Experts of a small language model.
Size: 10 layers, width 160, vocabulary 3089, 17.3M parameters.
Experts: 64 experts in each of 5 layers, a shared expert of 128 neurons.
Training: a variant of Adam for the experts, 760M tokens, 3135 steps.
Below are experts of layer 7 (counted from 0) of a mixture-of-experts language model. Rows are named router (the router's row for the expert), down (a neuron's output weights, with its number) and show model dimensions 0-159. Each number is 128 + 24 x the weight over its row's rms, rounded and kept within 0 to 255. Numbers have three digits each.
Before each expert's rows: a language model's description of what the expert responds to. This comes from a sample of Wikipedia text that the model never trained on.

# expert 8
What it handles: Year digits, table cells. Middle digit pairs of years in dates and lifespans (1-95-8), plus pipes, dashes, decimal points and line breaks in number-heavy tables.
router:148140156140113147128121107154115146144112080129149123113121133130156125095119113112113137143104112093093155109128120131131099136143142133168126153098076131112153165109115110106090128146126104147101102116143123154147178115138122110081156136112113122106149056140098127167074088146057104109138126149129117123125097124130142120136144081120158131178137108104149076140098120180179107137134134105134122144159115128136193129104115150115115134140126147151199123143139140115123115104143142
down1:141127139124103132124131130097152137150141092110108204129156129098111097134115119106117127162147114123145120078111115143148107143134138092139107130104111100091120151107100115148119112127099134104165115143133083177125095118141111099170137076132136125147093136138144133119103139106104119106114164120091162149107190145115099152179165113153129149143159100129149087126128131163140116120158130096146119104146145119129168162154137116136152106132177094097091102122125143115068162133172116
down2:156114151091168127146166150122106143147115171117161103151080130136127137111117143135082135123104090125132127150151092139132127088122114129148144162120119106132117128093137088104139149166172117083090129105166108171148100108115169101128173148137105114127105093116088109096080100164150124129120150156107130140137126143176145138121124124148123167138161141119177125158113148129125152133131135124135064171132096153116109132070120145112117123109138153154094124139104148165116152157132160
down3:155158140136114117144151134124103121099126168121108112127114184115134116121122081117106111108117131152123144141119103155113071114092122149138140154101116133126161148133107113132141118084136146101106102128113087104098098113146115119100080200145151078149112107133099124135091152156143128105155154160103105096154118111073109113114155180144092135158138133109115119166131120111120115144143104111151129134163096109181125139119086125138079138118152142144058128170122119110129111122119108

# expert 54
What it handles: Verb and noun onsets. Opening pieces of Latinate verbs and nouns, such as st, cont, tr, ass, av in available, det in determine, conf in confusion.
router:146105129154110145091130137168116132149114106097161127139132140167122139104130110112119145143120143118144162128141134131119093115151127110152123163103112127114159151129124093132080157123163099139136141172102159101107140110122102099103157101094174170118108110168118107137096106147092115085119109143132130111100135108147158117136134113083138116135134079082152116116056107154146095095164135110127122124155147146145140142171153107129083091100113136172179157157148177144123113114121103
down1:114114124172125122122155094148094114138112159102077112132119117120132114129165105140111128132103113149070113118141114091146126137143108126083132135070149096119115084118148139163100106153140096141140221146126142101103105095144151132169136131135121099113153124127157171121078122129122111125138161125161157133149105144128127089125145125095089140133106154120068124118135144111149094138150103129112132146152116130094161135152093182149141173151148128132137138115106134118080121119161142
down2:138140134148157121146126114102146153107121141159104104103133139125141141148140124117120124084124105136171089161101157159106121118155123161130119117114146150098177167145113084154206126138113097145115154084116096154090070151130091152146108170159151113107128132093125157128150163092105132123138150126109093182133106166088103132110128114115168133130132112157120151137097140121112092134124098121110161164119141106087142142145137111176104124116168154130119150124091132090134102121120120
down3:088127134136119098129086122139145099120126146105128129187178120148134107142107090111137141140133115127120093123108126149094139157119121120109091130197081133104064139118132127156101172100109134123101105147126135144131126134107102123146142177126109098153136130126095127121136111103112112136112072121146150107128160154126124141131115121122193117177118085136081142122104126121080148130098129155188146138088127113137129138116108100156134161145103156165145140116096105083122084126111145

# expert 17
What it handles: Space before numbers. Spaces, parentheses, pipes and words like in, on, the, or month names that directly precede a number, year or day (in 1986, August 10).
router:124098143120088108105132141115118141150122096117172079140111115164160118109102117136098104137123118109101128150163132099119080172167146135137122131068125128143156119100120136112111102176118092152113114117108090103119154123121118103113182127083146178111104133157109098153127091149122104120113148142120128170088107122134174109144165103139150167159127125135127139106073120147128102098143141114118139137140118152121181121161151129095141106103112116148189125145147151161128128106115165
down0:119143108121121131084120062071146135118130136139165100099137129116165128122085129182122161125152124100169078139098119088164107121147182106157128131120148126117127130122140135112147106091118123171118116137138106150139158140119066141131148129125099122148134154131111145119141186139107149119115126077150123129095163153124121138110118106117108136117127155100119142082113138156153190150122184100168113127088144105130141128142167121109156112157110129130121126115109142074160128114140105
down1:113130146133161132141167129168086140116142170090115109120117112135115101094111126114154123130128108182133189139125099128107135153153111148140129118100140163133115092117132131097122126135132136163133080123108097111121137126106142118104054145084163120118099116141112091138094103126137148087126123123111149115134129096094112169157118111147138117108139112120111112102133164135165100135133115111123136193128137088157147118086171123170133163125140147200099128098177103115112128108098145
down2:154114164120139139092104144097134122107102115118129093153178098097179136123135147157141109100090082141138157148105114111142094105085130120132128092099143136071086167138094148090127127125127122130136128123153158134127119150129098127107123124144136168125099144091100153106107140156117158097156111144139125136109099134094144146103153108092159108133068132129125126184128142125157125115200128159124110169120137163144129121157110118183095117159107136098116088140146132116112100135144128

# expert 4
What it handles: Opening word-piece fragments. First pieces of split words, often after a space, such as pl, gr, ac, ann in annual, graduated, Jaroslav, Uruguay.
router:163108115118115128133119170120135141158125060110142091126104118119145113121129128152114095164141099096117146111111139134113111168187126103157137124097115092150140132139130112109133177124140116127116159129131120140121137095170113112101136155143133149096113098152161126163104056127113110079101156118143123167124114118141154125108148120101180108141097120115131119121096082138128109132109154124114138095161118121123158119138178113121070123090125151147163119177164132192148098126120138
down1:125134121092094144104141136141086132132139094135144090111141113144124152125167104142179171116133125154124104143140149131152115128133178115149134156109130139113102100133135122164079131129138169151116154119134143156140120136157096101177105146147156086128112078100114170117121044118130138138150170127110180125118157128138103100163111128169119092139126167121144098081135114113136080139102171101134140126144140101123106116133113165175132134124153114166137098119150170130109147131138140
down2:119110076120116154132160122138099097082149160108152136114107147105144147142110166117118114151158122174195111158086148118152154117178168125149099143133118087107109113089157108165067122110113079155145143155112106144119119126151158146135131124130118114117131137137139135096128134123114083120192148129156154115126130111112127166154115124109116118105094117107108117080155172103137138139104103133150132126122130135156096115149113109177110111153109101097118131158150096100111137167126097
down3:116107107151104081150168103154174139166115150116140128137118122112087134095144111121088078089169145111071144143120136119131131101103134146117137123089132090148122078161141148119112141108104125142095117114115155146100144157120155165154148143121118139116139110138135134170105140098127121128105142098138137156145148136129150175131108137150151143182135139140124113138084104150148106119135175115101047145154148105115111120133157144132109144155130179142105094154095104104098129102166144

# expert 63
What it handles: Quantity words. Numerals and quantifiers such as two, three, all, some, most, many, several, both, usually before a noun or of the.
router:133117163149116170102140166116120136135117119118141102156098126137140130121124134140111151122106064077085115075145110117111101146151146116176120162121123162115171146124126106130100173129150128148114112153127125114107153115155111117107175149096117133099121123158130125159068098124098121092126148140137128144075114125133173121148175102118116143157109120120083135150108115151115123135146119108088146102131167108149153104181141154109108140109123168146143159153171152127094099083115151
down0:151133107154126106098102118114173079071107142107129115081168128121129128097159128109075148083119147147105144117155155140133162128111092095118160136161133147076143123121132144123087134149147185115129142177135112119127143113160139120139144132128165134142114139093114123116120098078130129136145146098110148097121126155099097113121147081142122171155150133101147143136137115084150128117180138132120077138132161157114147101155133177096094101121158140116163139139136140137164100112140112
down1:151130117115140134108121111118119128104113129142121128128159136131120124168118080118154102139119115160119137143135142165117148154097161100111127116190122169115099169124132106061093148134100141122115158144141104103136101096114123145143114097134148115089126110086118112149123129162174114113138124150082125164125156122161135172138111153108146140150124086205157124121139126141135133171139147104141151193127184097143115170160126121146094118127146134123097168103143116164109115143115167
down2:128105127141153108164112091125138123151126079144129134112158157119166141078142155079107126112104112133113142136152106095138121137117147141159155159155148118127123127108084186127135108154163120102122117171118093095113131090089127121121136132120129116139116097142157124134134179114109155140137126166123097129124122123188135090123099088101109156128133157130157162104129086104120120159154132125124157083101145095122140144153125119122102095179088062111075134128082149128139150132118120

# expert 57
What it handles: Re- and de- prefixes. Word-start pieces re, Re, de, De, ex, sur in verbs and surnames like reach, ready, reign, Rehring, Reed; also Dutch, German, French name pieces.
router:123124167118121111098131128147142132160128119085142120128116113125149111138120103152111102146097073130112143092136160131129099142152153141157134153093148125148150151115102122127075107170167119152097103124106141080139152108170131114106162167078162123074118108165152139159106114160096136121102153142160126124108113075114153110140132113108122142180124085144108120139122112137120120142150165096136130145113137122087171106130155165092060108136105153146159125139168157142114140136129126
down1:112102120111131126148166133159098146103113118119157112125123104110072129145127103133135165122101147167114119170150127125125125162148124109168114180060176139153126133113107144137113110119119093120162120090132092108153134171163078139086141123137127101147127090146148106101138173113146140212104170122130127123098147111121130129087154110069112145145136096150121112119136120123140122139142104112144132114152096148134137110141144078115116116135140089112090102104131107125155143151156102
down2:069167171138151128108112144146124082136133127134115095102118104116095118153117105087155149123130072170167147114116124134148124141125123138118154149115116132152148126119118133127137141175140120138134141123128115144106133076074102086182110146157170101080165142125139118134102118132158103170096127119098148101117092098104121133119115129109097092139139115103117075113108078123106114140190103111146139133129125092140133129134154073125149166123120143130095098117115140122128123134089088
down3:138098187101095147100125094121135113098137140117140150129118119145074107150142112105145120127133125123139073108117108157095101111130141125147108137140150098137144120108128148122158156148134169169145094112169144141119145134134123144119130152097119161195170146131171123116082142121129107123151163093149086111114163138130134132149099130172175121123142129104156116139135148146151062124131079101109147116115130148180149165125074105141166095091128126158152106153109148125129113107141132

# expert 31
What it handles: Word-internal stems before suffixes. Inner stem pieces of common words, chiefly before suffixes like -ation, -ing, -ed, such as neigh-bor-ing, rel-ay, pro-b-ably, def, resp, cap.
router:147119142098106143092162123138095115184125097149140120112134131116138124125126136148115111153115098116154143128112111119120121161156132128141088180118097141139138130120110131123100111183165105141089160089142137095103148152133130111119168151107157145120117104166122125140139051169126131140116077163129123105121101107153147134125137093140172105146126108111113145133080119159139116162144160098128169144149126175109150098157156140108102126119122124199169160127141116138110075104130119
down1:126119141121149144103141151103158101133158149098163122119132137096177082126152112158210107055158162117150102115114113127116128098095169108107163160128152091113132148157136135099128123145121117153117152106123115113129147134126088121149142107117112135129123112132115130116152118097152136112130108098143136145164137095128125125160147108113115113122144160103095092108155118106076177122111127168074126112097111146141157190092173129094124140124135105116155091115119121146113168124125114
down2:136131115135130147093112136175167159095189143123125131093141098152140110111115121134140169107163102129114168160083118115184132138154149132104156102111122132163121140154128152164153144169133077131127137172131108154119137135071137169123129147119140116085145117179150117110106109122127118129097078138159139148119104147146103127142101148160146103105137102139087167127141130137145149155075112133153148114098155106123127139105096107159147119110118089120139100146087120098148129115082113
down3:159115140104126161146150135130147120111136096118147114131111150130076139133100130142129151103117085115103115103132168141133129074148155103127143096121120123117149098088123110150129172149137162176147153122130069107150147118119124137109117145105125134110150094129089145128147144105091131117105173157141117131135104143154150142150115106158078093167130142099109091122112139117107131140103178131151180085160110125131165128133159126151164133130160135157149176149176165093139190122112124

# expert 38
What it handles: Line breaks ending items. Line breaks ending table rows, list entries and infobox fields before a dash or pipe, plus word starts like co, cre, st.
router:123121169139130149105143113108095137135121094103131134091141113155142120081115116133154142155122110130099114090136117153084115154146136145142121156085122133154200162093136108126086137149160119117109143134137128118109145133169128089094178119110138143121142109151106122162117052106109121088142145135160137135087134118131188126122145133099135147135127059116107120142123084152130117135113147118098156124142095137133195134159118163123095116112131148151169112143133134168109090118136130
down1:114151102186119094151110122107102139132145109116129096125151127115131123138121174085145118194059138072120167141105135156157126149145106110148117148114186135108088130095126108130101108124127107109148168112116105146142153110150102138093087136150142120103161156137116082114139116167132119169160128140087142114139119096126134132122162123087129105085126130128109118138141148107078149123097143118159107108108073111150137099114147166144117126124160153148134104098124119110141161137116103
down2:139168127149132121089133087101137158085117147160122127102185157189152135083132139121130118163173089099147139117113125140127110151108112108113182086129124154147113111129100123095136066138118141119142111127095126122171126128103120148103087122105169107107121122133129111113111097128155097112149163130096129131102077126130142099091118159079128127088139092080111139107116106116141101132117170128098137103146109119152132128149121144174151140126150131167140078113152140146125149128116111
down3:109185130127145140120154137146126137144134143134148163164126110074158166149105072114153105134128121190150114106118139104133134124111135108133094116135099142115139139148139114125140096099089162125151149117091110138151110156165150159121125125144154127133138097145157180131133135151123127134149133129180161120099133153130161142147132156102141140132148128081149101110121139120152133075076129091152180141131120087156109089125171082134087142104174157123156125101138138143098149143114164

# expert 28
What it handles: Articles and determiners. Determiners starting noun phrases, mostly the, a, this, these, often fused with a preposition, as in to the, after this.
router:153108138109094127122175145106079132135112096095127072167129113139170109115124092149099103137113086112113149103089148121111089151173156126160094152077108099176140153112098115130126168173138086135120137135092126124096146113117108114108113152101104145093121135157119131152109136100088101111127152142132115141108103118140137117148154092119149146134112134130119127151094091168131106119125112107101120092143127101137159103145122149124116103115126158185191147146170133133123112099107126
down1:119098152138109134076159105126123129074075144123173119138141117157150123098128143068103141163115116118133149135164138150129103120120092106112130140128102114119107143130168110162114142150117126117135127137152125114113053064109114106150112137141098129137113108124100121129148150135177137166116114120148147100165145106169078138139098144116127136113105171160132144130122164152136120141110099129141097065160117127135097121147107138151160091157179161118107138152168155122109105129141127
down2:122134116143116127132097111129123159142129113146093139149097144133152141140120146153138085107173086147140119112125137094121149130097128131097116127127142138145130149170132146103089132127094134119131113119125087163112096155095150166093047144106138120103132182139138117133124202139161109092189113108123130152097132147141131117148077127116108153137117143118158093139117151109099102135153103099101134101134093144132154130105087099106181091134114142142077148113119146156164100129142147
down3:127141126124128110117125140139148113093174140153109142097121162154156200104143110116143156140127125125141170135170132146153126089120123132178172106117144121103146117132140119112148107095166127131137182119156107127120113124138131098129174124118139170090146124107131115149141183121154114091120146155084102129090122085140158132109135137163124098115155169110119117150137117148150139128191133138120095161095093096199138147110121098135129155100161137140137134137119090169147134162121139

# expert 29
What it handles: Closing punctuation, table cells. Closing parentheses, closing quotes, empty table cells, pipes and line breaks that end a phrase or table row ("Pale Ryder", (1906)).
router:155162150139113121134164127110121115124091107083170095138156124167137112096115111129142082161076075107112109112110124131114094131175159105161163124099121118113180161135078100119094169163143119136126123145116133137116179151167110090100164136096136165083149143141125131155112092113092113109109115146121109131120124121178143120140133120115155141121151092134125114124112105174133118109115122116121119112151126094124169110144163165119122114111117137138175123147180157141130128110119157
down0:105140125128132104122151112157138150115105141093158121134137145120109089063102134091174102140125117153169114172114097134163150117115182081176150140139146112102112171158138098106105144150148159143169112069153145139125118103113162115117125118143092130128144117140147137152150148171122150166170120174148130118155138068160115142168086110122134158126113142151157117135131080103102123130101090151105147136123155115125118136130168098115104114118150131162129122126131123150128108113142160
down1:076124102132139101102172107141123155122128148154141120125125119123116143087168095170129127176109138122121138125141142111093107112120101173088122110128166138131084117113089120142090171107117159105115111139083165143119083092117169056166131102117145092110142116171132124141126093088110129161144112130142095144143130155088143141167119163140145105146147140135141083117113116140139138133140134110098155134118129137138138119128162135109174117141121178113110139104128098133133199121124120
down2:149129112096177097122146160128172123051137110153114144122161158123098130129098134112151126117129150068106109173092122123148078116188120118101134172105180125122117090134165142138125103116107115141142118152074095175116151127085161151114122119092084121135144157102124129137121105132139139138157127094151122127096134113107121116130118141139163115112112130166135171116132107148128122128144112111095135118165094127120122125150107125134085132120125110141145160148145084153164115089102150

# expert 59
What it handles: As and prefixes. The word as (as early as, as well as), by, under, and word-start prefixes like pre-, pro-, le-, art-, often in species lists.
router:147097115156130138129122124161100139124129104127150094181110125136133073116149094130107063142091086103149128131091123122135129182145162117172114136102091118127117168145135132115081144156153120152096136148108085069136150095152133091085130178120138151133171082140143102147118096126103105114114107118154121143130106110123144144176135146104169147143110142135112100140090103153120133124137147108117138105131157129168154109153153128108105119109123123144164134158151145123078110127135160
down0:112118119108105126141127125142115136111110114102163108129149175125134151129158104117128130117080137179088108114127093104099130169148134115126122169187167149129171121178126141102101105160135105117107163169118118121181130150092118134156146120125131159120122129114163115124150102162119115118162112115110115137146094091081134123103108130168144096172127116135128164070150117136141135132157145098139123119144177172079135128110159123144166126078135128121109116101146157136143145136082102
down1:155097152144190168139127126155158155129167133122128122105147124140150116151123169116157131161123136115148194178080150145097123141129123140175111105127169104138106142142138142070121142115109124142131137155082136155130099134107193148107127155105122166135155141140108129103182151147172125147155167136132108147129088124183142167120117132110106148138112158160105114113118100138108125115113098082139114079096125156128109094103121137120123123133117131161154131140154111131123104130128100
down2:186120109176132130137127115132117150103081117136104120136066144108141112103140111127111124131148143113087132108131113134084138133139137128138187173128148128119098092072131116152119125139158127128147123163144156130104120123129142141151106122094103133134131088152104132143127142121102126146087112140152129136107135122112168104126164129124118138136132185056108095107148096115111126101101088169162125164095122147096115115105173087149166152151144104132143130132092105160136171109118174

# expert 39
What it handles: Possessives and function words. Possessives his, her, its, their, 's, the prepositions for and on, and word starts acc-, con-, pro- in according, conducted, access.
router:144098188109117133100160140131110116133103100081157109152102124108126116140149094151088086122085118084117129100129144111109120168172122099180144145084091129120137162134136122118103146140150155152088114090134113122110124113186090128132141153099123152124130127145107101104111112131132100138117109131139146153128113102166155146158140082121149121164117108121093088152092104155114100121151132093114133092141125138148136092167162145115120138128093123137177152161166137139095104096142115
down0:173151142123123100153148138135145127121144160164137114103091090174114137139120103117170164121120119124136152153108132136114133174110120170114121140092089160171148126127110163088092146151138139126136124101081128105108084084150159108131105115183106116087122143141133130124100106133145161172131137096129127133133155137194114105080100156092106111147127134153140197107112117130111104110123124099155129182109134137110112116117174099129126128141153124140157131114089109119116156114135112
down1:159102133136141101159151132178167134126104118141151145166119111133128160153144109103160152105114100099123128127129134117115149115104105115133147138094138137166138083123168160159148142110127121127143132077148156138123106110139104145119131098083110084165086151108118081085154128152138130193118087109160122155079143113122115104110123098096143091119114121158105126120144172115161117141123136152123084102125136103141112172172149120114158122084107162090081162126121128126150123152123124
down2:151099118141140129110137108150093113114156166120118105106122137136130130135100096090103143145146141159134138160137152153108094119138150137127103169100110114131130130061142142108116156139142125097140143096138109132101157118111159127163114118145070134109133101075172142127074086130123091145098089141106070094117141149123133131088111129132126163144107155128159146131139112151124128143146133110149143144141121107143115120063109104093161187110088137148182139141130103114068107123109130

# expert 62
What it handles: Pipes before numbers, str. Spaced pipes and semicolons before numbers or names in table rows, stray encoding bytes, and the word start str in strong, strategy.
router:170127151110127125127118122135105108136110110118142109125125120137161081140115094165104109152102108114134145134151092152127073147138151111155144155060120136142188153122102136106096117164141090165122137115118117107108184138122098101097136156096127146101117130134156127138088087161137095127120105117156127133111114139141141109120133125137146149164124112098108100121091110171132126123176155136111128136155127133142198116163146161144137099099100160157195110143154152144119114106134165
down0:140145183152140132101112129148111149140133150124109168127150155149104168126173111166135134123154117102126101084144178152096111151131117115157129099114128140159141165123140155149127136128140131136149128157103106145089100124135116074116115117085144120125147141179157137141102136154100150150086083111142136120156080168133147114158100149120123092097113095079126088136120157125137144096114139118125162133136153103094156159150114133183091134156100065118151128147127120104121152111141098
down1:157144138102146121099139151121143148121157160155152156140157158125107123130142159170113199134139180115119119186137159167134101080074080142144137129110122159165127122194125134145107144153132133158118110102123132115164111143105122106124147149146114113142155090126140145163120113139117125102126079114173134136134128126145146134115172114128121116119124091145137149128122153109143140095183102149105132143110134183153133097110099164108137118123194083098155129119134120112114130121123115
down2:155180119111138137175160108113101175132094126145170078120105119114090134116111110106102115132141127192123127135114131137164159146097141138102145118124131102095153165103166157136123116132118114125136123128116135122144129141110115145080144173168162170162097166128156067152100136118125125136131125136116154086120165125098138106118117156126113141133119109100168147090133107101117123117127102121160124062135112143101128136106160118086153144091137133118141133139140163145177146172108112

# expert 52
What it handles: Pronouns and first names. Personal pronouns he, she, they, it and common first names like John, David, William, plus pieces inside personal names such as Katie.
router:166137131126116125094126093108101111125125109095166099135107140098147095126094089120114110178064096126127120105122115134133075144180134122128129156070122113130115180141133136116090146138141120161101126105122155090139144128121105102112219150086147132101092129156121118166115102121111108078101133129117124120131138128132152126147152110133167159150117140115094108110095115144087119124144144118101139096151148132151163114139113131108095128101114118144162144151134152124107071126141145
down0:132108118124111153160132096136119161097116124151099171137101118093107134106124133107134124182119087120135127101161118116108108136093156154086134156120171125112095109151125143119114087129088161128140104141125138105111102117127115101128101128126148115094110126124152126097143167125088121167129135100106178116132137117166139103119118161142202182138094087122103112140120117133129115171129102106114170080165089131116116134075148122146107145116164100186091122150111145131109113153132125
down1:131136100155135110119149120152154166127139104090138139138110179106138185112167146154129110150099140158121087131114109125172108129183103150136164108194140115096120141147146103161112150067140112134112125099142080098130115144153121131148150097134130097138097109141128133156146091092104159093139127137127146096123116122109118145139154101137126080101079123152104124113091118140139126129131082138112129108115131125160093145140171165188105106130153113152122152120139108094112168124124116
down2:131111116149181118132094103141082131082133143147128141118132114139114143126146153168081133117138127203112150149122161146139110117110177112137138129100125180111194105117134180118122104108120153126132078121135109109156114149119155143124148147127148128137120145085151133089122088183100150129142127090100159118129155149132123086124105120118160161136117104139087140106161149129146128113114166125152084125120140151141135115105124112165076119135110117150179156095087120147124132125151131

# expert 15
What it handles: Common prepositions. Prepositions and conjunctions such as of, to, in, with, by, and, placed right after a noun or verb, like result in, relegated to.
router:143138177095102117095126120124099148142114114089138102139103104125138095093115094149125111129107108132108123072130148121082126156133153103149126158109129117163133186094113127125105149146138127145077120112113118077111131123177113105115137170086145144082136142141130095143106135140127137095150118140130155161121079101141141132144108101092161145146130134113114116142124137174124117109125125119095143092182146150135173092137133162108135099119078139109202151109144137139100096108127127
down0:123111097162150121157144140159122115095154098129143110163100128088135115139123151129113124149119127079166111142140172123135115143103190131121096107092138137131135117108123117111159119083149114146109137164115183128085117108107136099116136166142169102142131118112137128155112133116147126141134157124120115113092149106125099110160124028116103160129123166136092095099160146136183163152139103155148106104134157131150105136146127147158135137139119108155077121154086139121105137152156131
down1:157118141128155108137101121114147185129154125144136120114098089187104098147126130148095126110101155129138108136123098087115101155129116121117145111131123109153118151113128116118123157092139110146139077087143139094077128148140157115127044159133163113144117113135133130139136204119136138138134133130129135133129090126139130150133099132125143097124131152143134186146134164125139122122120097149116145110138093142120139083112119138077206096148090117120084137139126113128076105114165134
down2:118116114119101129156114140149110071144104114092118098124124143133105157158180161135094097090128141127136122127109121124134156156124104116111119090172144125132129093162083093139143121115140097133134100138071096125130138130127177149136124175146152119128133144130132134117091163151159121134150092130108160136132106143152106108149132145126114136132096136163164142152128154107096110100106175149110096152147134162071144168119157131157067078107160145136152121080137119103089113151113110

# expert 30
What it handles: Articles and m-onsets. Articles a and the after commas or verbs, and word-initial m or a pieces, as in memory, microbial, achievements, is a.
router:177098143117104132117142150138089146148116119091146109144092124095155087112121118138090093121069103088104115081100121135087086149143177123168130142077135124140151132137101116115121168159099097144099132139123120133113155106121106140078133143109104136128099146137138139158097130159083104119108135157110123136125096116119125122121142118114154149162121122109119078171103097154132098104131136105109147100153148156152164102147127167115119121137106155161185123166139140132156123104120163
down1:154129138145151119114091155113127149145088142137158150141134138132168143148127139128147130121141129120107124164119132131117130170091135125115132158158095145109139116068137172113103108125111090138103176143098104159127162113128152128131151139143092091117125119127162114110163113132134106133083120065161118147130032125139105165133138105108132156132194151108125135124162097110170143166152143111106138146116156095074128137102176123108132105121137151148112144108134111110144166102128132
down2:138131117114108157062131137148140123102102123159111099115179158147147120188096139129109147128109152138159130105131147094124124158140167150143151126102131066108135106161130137136111137101139101125092151127095142152137069152086141146120132178168116128118139151138121154104113135122125119163108075154166162098137113158156118129109106169147163138119152148115170147100116136131067091098102093149157122127118146156113146146116155121133106150119145134107098136126080132135155125137112099
down3:144125148141175128141135122079115159154122113110145139127139181080156050125156140144127151110101157106131133157147104146120159126108117141139137135104157130151154146161103119104127120138125120098157139116131108175139113099098153155148113141114144112114112107101122126139152139152125119132109126164128138109152132077156143149163098125149153125103130128101112090095104133125138131091139078169151143114108138173145125132137112146107135126149147131165074059120205154142091096147117133

# expert 32
What it handles: Noun endings before punctuation. Final pieces of nouns, often plural, right before a period, comma or 's, such as club, album, city, students, art-icle.
router:146118188139091119086142140103105131111119095109153089128122127135137137126134114153105103154097110131113134099100126143107095151144158121170112154075140109123134154096123103081112133162128118155085117136128137116118157110143130123086201149132159143089134109176121113161119111108113101064103085145131124143106094083137129126133163127110127133163121121084114144143088107121146117122168136114097135107138145096123162129129139161095106125115107122170174135135177146131106123135116164
down6:153147104091174097110101119105101132135137094112112168136110074113147121130143094133122154108124133127144101124119139126105116077112132112137135077136144102093132130156136127094122192091136138113106124145108139112122127077131124142122165142090150127162144125106151176136145016162148136136105143125089103112135108106111095097111127098128138132131127138099100122160114100151096111168134131147128106121128096148120126145137133133090142169143136133161187141133151156155119108128133130
down7:124160114131119109163131079135133096135160122166117156112152125151130175147154125102113118124137117134116161101149106144168167156171099091117134133143138149138101145138101123153147130171154157155106075050109110113133109146134118146116110094129153097094136130145102123132142090160125163120122097104134115104142133111149122135130150074161165116102110105124097106161134086145082121144079139134142128172132146134153088105107154123112085099127127132127174122121156122147129105176115110
down8:090125124116152116148154104156127177096141092097156137087072133139144093121120156103122120137130135120154103093145134153095147145173084111158151077143107147127121161134108118124101129142155100129139181110119100093133082145156126133095165124096135114157139119129125135131136098121140119092193104130121111171142148058164132135110155136109137117141109135147186141126124134099187125140161114124145119132119086119092125146140144136111120163132147122117154109143161164111108133132138099

# expert 22
What it handles: Table header words. Column-header and label words in Wikipedia tables and lists, such as Total, Title, Player, Round, Best, Lyrics, often between pipes.
router:169126130131077111119156165110100123142105100141134092151144121147145116131143125137112158159073082074129135120111115127146089159153128124167119120077120104126133169127139094110087166178149094130084134148118128100108169127151109135098165161096135111095106104164114096109092111123122142123120107138136127141102128128130158102140131118087121146147105124098116121163114108144120115102128113129109111095115150120145169106155128169127102089122132135186189110131146112144095127123145171
down0:124156152164134180130078085115092124119093097119176149130155094159116143141115134138122111146112166080117112144093138169171100083127091095109100155124122110144127153138121151121152107138091130144135161120124113113162160094098120092131087128137122184129153143105156121112169115098128079101140096128152161119150139167108126096161129120134133130110124131121086163121113131115135108142151087156134073151145145131147117175152131136108128118114147080131133141143110113145158117122164129
down1:110132098122131167129123160114139167157130133098149150134117107076125082137107078126100137131143126137101107125138170106139132098175143139138068084144077110152134146152135152142150145104119141132131171102113143164113088104131144084132110167134101123150171158116131135113130116096092124121122156163120142150139140141098157110169154144106099141116128089138130096138121138140090124158076098154130107116135166101105136147127153105119159130125104113109076089184126119131146162160144120
down2:164158117123143108112118136119139104158149112135076146094151134110125118160094113172131139130092142125120126182097165139152066078139132152123159120166154150165120130111087105127143156098131140098123096139127095130148128131178126112131124081128128131114143139136126124115123137153138149084204120131126117137122145115151067150138086112151122144104133137108129142126168175138180111106159126146078147140110110108110158094118149124170146115163153150131103128098118134106158152149128140

# expert 56
What it handles: Table and infobox separators. Pipes between column headers, colons after infobox field names like Country, Born, Coordinates, and the word List after See also.
router:155153165120120148110162110123096132148108112125161095146111117125152155132104129155107130128085103110109179098100111121133091125156154127167112150097092127127142167140127098093088150125154096155099131130130129122121158098140113103110124165118145127106107145185130136127099096107118134113127141163149154116110107127136171099167125121125176156131092111135133103104138099159113120139111144137107138092163150121130174125139138157099141123135101171160214108144170116131091085144114153
down1:139120138080111091116124105073101138157125128120123131129152127144113138188144115133119121182134149131128167112112145178121115131120134125131146161114143129121150120105139107093146138108133103101140129143146103164101136189145155166150060124129089141090148134114119141139147114125078125112086108161137114047098132120100116084132132135117120129134160134147139117122130131105156095124203107147123133150129143168141109120133160123142129098154118149127097120180106130178143098131110126
down2:102119116139121160139091114157116112144095121124149132132158124117097136143126137100124114166078106136130108110135120115146165140106155150168097112144114106113115125120096112156125149139153146166125079108113181109142162113151129120147131138140158156166180140159122103143167168121134136104129120108109130112169113145115099145155112158104125141165105116101099112166087130130143093194169152117087164140157133128142145086149152090122135085129120125186137141068126170148125115122141114
down3:113091183143112140152144162119124148124162116150167131132134127123141197098121115098141102118124109097127092110105152167121144135113119116132132206112126159142062119128139133137105105162181128111152105152118116116137141138171155137132132122148122154144076100175151161153107124096134179160138136125100152122133178117147153122128125158108103120139132136182110125119146127150109114085103133180155155129119121127101138152112114135134132123134148123144114112115061095116157101121118137

# expert 3
What it handles: Foreign name endings. Final syllables of Spanish, Portuguese, Slavic and other foreign names and words, such as Atlét-ico, Sán-che-z, Vit-ó-ria; also capital S in SFSR.
router:162125133129105105122115120122105125145120115084195124148133151129165110111128118128129111158088063121089117106114104138136106149157165129140124140119141103149137178118115104127102157159121104144079126118089132120120147119155125097104172157094148128112108118141127135160110097139109106093105135161129144127106099083110144115149163129116129132192145145100100146141104082154140136139163159107084124132141165136132199097150149141125139118119111152152158158139156168154086109116133130
down0:119144109112150115142134138129112119144139136162085131167163130136122126157145173061099112116110124115114131131145137130085111188161144156167120147135086184137124078144124144142092105133092148114127160140100184116117136112098136134116132119154133110157155140126186106152111152125123086123138121121085098117174131132116116118191109085182156170112132112133112118121118118111108103144160125140118083126100116103098134135109100103117106114121145136117173105106142174141140126126108109
down1:144148155138152122151158138129157101118127138123080110125132121090117101130110153135104135101108080133138090128112127130112093105146153183130150158153105099116085184137185122126171145139114108137141125121157104157085116128117156069144125117102115121117101145140100140139155223117087151143114135118139132073116141124131127106127132161123133145109092102124103124092126145116136120154171113141125093137154118127122098149122111081160153134155151162090095144161138125142128138118163133
down2:137128125121092105159112141183122131135157128093173099103119115118096111091120116087114100101157156126113077131128134139113125115097120118116107082109133110099116125135140096116095128159106123078115116145151110132110136130135139145097153140154125136128143153126108109182122106121120120156150084113182141106109094119084116141133117140151125186126132132112139127129094132089134149082091152117136148113104086147138123118137111100159165178134163133134067168121170120074107163142102122